config.toml
router_cosine_scale = 20.0
n_kv_head = 4
norm_eps = 1e-05
beta1 = 0.95
train_tokens = 598300000
Below are experts of layer 4 (counted from 0) of a mixture-of-experts language model. Rows are named router (the router's row for the expert) and show model dimensions 128-191. Each number is 128 + 24 x the weight over its row's rms, rounded and kept within 0 to 255. Numbers have three digits each.
Before each expert's rows: a language model's description of what the expert responds to. This comes from a sample of Wikipedia text that the model never trained on.

# expert 9
The adverbs there and here, including legal thereof and therein, plus some name and station tokens after in or of.
router:123102140106155075118133127146139119157128170068142188168134151112080107134143185124146163148116161120088152105159132105122118163101132159112112133158118161149156157144127144074130154177152125

# expert 49
Middle or final pieces of foreign, often German or South Asian, names and words: Flugzeugwerke, Bombay, Wolverhampton, Hargitay.
router:094096098099134154103112122148139106153151131133113144140167148071120037118119138134094174163129139121096106122138089134164110115133172122097141100155169139148113173110129107123147136126122105

# expert 27
Middle and final pieces of proper names in sports rosters and place names, such as -chester, -wick, Tash-k-ent, Torqu-ay.
router:091157136131178172140125095141134091142170177109109089139127097121133142150148154120075133116139196077137105097115109125162154140110124137101130171165150149132147115117097151160162159144165120

# expert 51
Prepositions after a noun or comparative, mainly of after abstract nouns, and than after more or rather, plus for, over, between.
router:072111116097079073094120106129110155107122158148102121151109114152146141136160158126149144071111149125111096141162174156136130138130144119130162159115130117091124137125161119134117100154124163

# expert 4
Prepositions following a verb or adjective that governs them, mostly in, on, with, about, as in focuses on, instrumental in, concerns about.
router:122127113117128176131136138148119066113111130170090154138113146120130131163142104143162160137115154168121140147158138123143087135121168122133132132129142152121146097097144133135070156139155150

# expert 54
Digits at the start of table cells or list lines, such as 800 metres, February 21, years like 2000 in club careers.
router:129111140103171088122136129074113097151121114118132152103122129137121164134129118128106091099150129118134161097122142119133090133154131118118094138115142137118159169137098117103124117186163119

# expert 40
Name pieces after a capital letter in sports rosters, transfer and results tables (N-um-ancia, Z-amp-ieri, Cal State), plus table pipes and spaces.
router:124140139118142134127148137117153122117099096112188108142117090136168121111136140110121135111122090160159152138086172120126092113134072160111097158129146152121136105138114142148130135101134136

# expert 28
Pieces inside scientific notation, units and formulas (^{, /s, pc, InChI numbers), score dashes, and Greek letter endings like Ph-i.
router:120114134073099159139111128142122149126106148119150132179156112169115085125127169135108105114131132136099143126136161079154088113145129124089134095157122122164111094125124124137163123091134099

# expert 22
Cells and abbreviations in sports statistics tables and result lists, such as NC, W, MPG, A/H markers and row-ending pipes.
router:121151115134108152145151152121171158149124157144145127123148173111131123175097127164111103165163110119104153122136109123133134121152121117141093116138055149125113105146131123111105105139162147

# expert 12
Music vocabulary in song and album articles (Music video, vocals, Billboard, singer), plus born in biographical parentheses like (born 1986).
router:113144137100092116161155145110107133140147143139123122119146106109127126137112147128126130133161151062175187106156153155159097085119138172142141154138109152120158134117146125106118145119129130

# expert 53
Main verbs right after a subject in narrative prose, such as stated, wrote, declared, supported, returned, and the w piece of wore.
router:146072161168138131105157167150155093116168135155146171093126162122161149152160122093119161150111112179130132143125144117119139101134106097146157085133133100095146118131129138103154143106070120

# expert 8
Pieces inside Latin species, genus and family names in taxonomy lists and infoboxes, such as idae, aceae, atus, ensis, ii.
router:134130116139124117156115132129106115149102126117110166129130131137101095112122141140134175145128164150121150124154159095100089135102141160088112150153182145096095087141121121098105101143098098

# expert 52
Closing pieces ending words, often foreign place and team names (Droyls-den, Kongs-ving-er, Kalining-rad), plus endings like -ing, -and, and order, instead.
router:129138120128140126098135192132165117150106178121095127109117130185137161139128161149138129101134130128108157129164129128124089142112128146127111130135137146056173138068117153091116153138094103

# expert 11
Header words and blank cells in election, sports and awards tables, such as election, Votes, %, Pld, Title, and Source(s).
router:147142141130156111132143118111128154142102081169128095127173169124123127116121113158148133163147146083169103133126124150156124088123122100176101116178158134154097151144164147132124130179153145

# expert 46
Digits in match scores and results (2–1, 2-3), football club words like Rovers, Wanderers, country codes, and pieces of foreign names.
router:124126111112143143163106141137162089163105135147123128137138137110111177126133132150124120128120161125137122116139116167130085136117109147107130110127139148133112115133153124133127165132084128

# expert 20
First piece of a word split into fragments, often a consonant cluster: st, h, p, res, ab, conf, as in st-orm, res-olve.
router:099109144140129125138126105145134142113151155153096088117142166174147132158187087095149147133150111137158140107112151139121105077138148127127171127106146119144156109144133124087132092167152161

# expert 31
Letter pieces inside foreign place names like Norrköping, and the before dates or events in sports schedules and seasons.
router:105124147146115124161102085113180128116130092129146106158136161109187131100135147153140118104100134141168114156120096114149173128150116125104145192150151142135100085137150110122133100176134119

# expert 6
Commas after a noun or relative pronoun in running prose, setting off clauses like which, upon learning; also led, succeeded.
router:120123161158089115102110140174109118169140119143122107122075163140087136121108115132122150145127157146108173146102113153140155152118156131134144134107157112110090168131143139126166147140125160

# expert 30
Inner pieces of foreign or unusual names (Nare-nd-ra, Aru-nd-el, Ota-ib-i), plus same in the same month.
router:104110152132161069120127136150121086160086131112156133147120171128114084085105152139122132110125109116085155140124136080114146136165118119138090141136126131170123125132115124136142139119116143

# expert 35
Capitalized acronym pieces and institution words, such as NME, NMR, FDA, BBC, University, Ministry, and year prefixes like 198 and 200.
router:133112123125093128152097174197138133171082154155108182125189127133123132158121157130147108153119102149100159107112131091140103140114162149155107109139151131144090087099137135135101125095129121

# expert 29
Word pieces inside foreign personal and place names, such as My-k-ola, Abd-ullah, Sab-u, plus the before names and titles.
router:120151121097100139111129122113140115122145130119152129150134111111157183078107108108130140129133123130098098095109115072146116117138138138113132147114120184088078153139113142131134134120092162

# expert 48
First pieces of place and proper names (Phnom Pen-h, Marl-ins), Marine in military unit names like 3rd Marine Division, and taxobox Binomial.
router:144080140132149147109125158174109089143148152135071127128171118104122100134105166162160135156138151155135158104157107089109114140103089149126125111147151160096121169154116150079145087139163141

# expert 18
En dashes and year pieces in date ranges like 2024–25, 1963–2005, mostly in sports career tables, honours and lists.
router:094144147081213118106119083097120144102134146138150132145117133115128133103151161175123057120147121126120150110140144146109176131097150195105166136154164070152108128119156125118133158151116145

# expert 37
Occupation and role nouns and agent suffixes: politician, director, footballer, Economist, medalist, consumers, actress.
router:110092102145146150170147119165094141148123125108120114112123135156108113135110125141107106156121097097152101117114153103124128154093145144174160124110160091119132119113136135106110079127144120

# expert 24
First pieces of words after was, a, the, such as m in moot or migrant, un, r, plus more, less, born, died.
router:140137142124069113153146107134131121144124130095080141106140184130100123089139102122104099114129107173107103115112152118112131142150134117102176133135132094112125140165121125123128103101087154

# expert 44
Possessive and contracted 's after names and nouns (bachelor's degree, Women's, There's), plus whose, its, and table pipe separators.
router:126061113083153157130128168173148157106081136121113142134129130127112159110120129142155149111111147112143197125136103119167108150145118168122114119127116120143178128127171155125084167152140142

# expert 23
Month names and day numbers in dates and schedule tables, such as November 24 and In May, plus sentence-final periods and split Polish letters.
router:112137150085153124130103135102103094147126148152094129117095127164113137135100099145129151137131119114137119114118090131122085122151125168119137169142138114116160169156072122137133107180164122

# expert 33
Short pieces near the start of words, such as ec in Pentecostal and anecdote, qu in antiquary, and zeros in table cells.
router:079088133156132162141119069168150132128134144123114095141148099131168110112167143121124101178156148134123116127113153089125161096139099124087107135119141102159138109140109092131153102137131111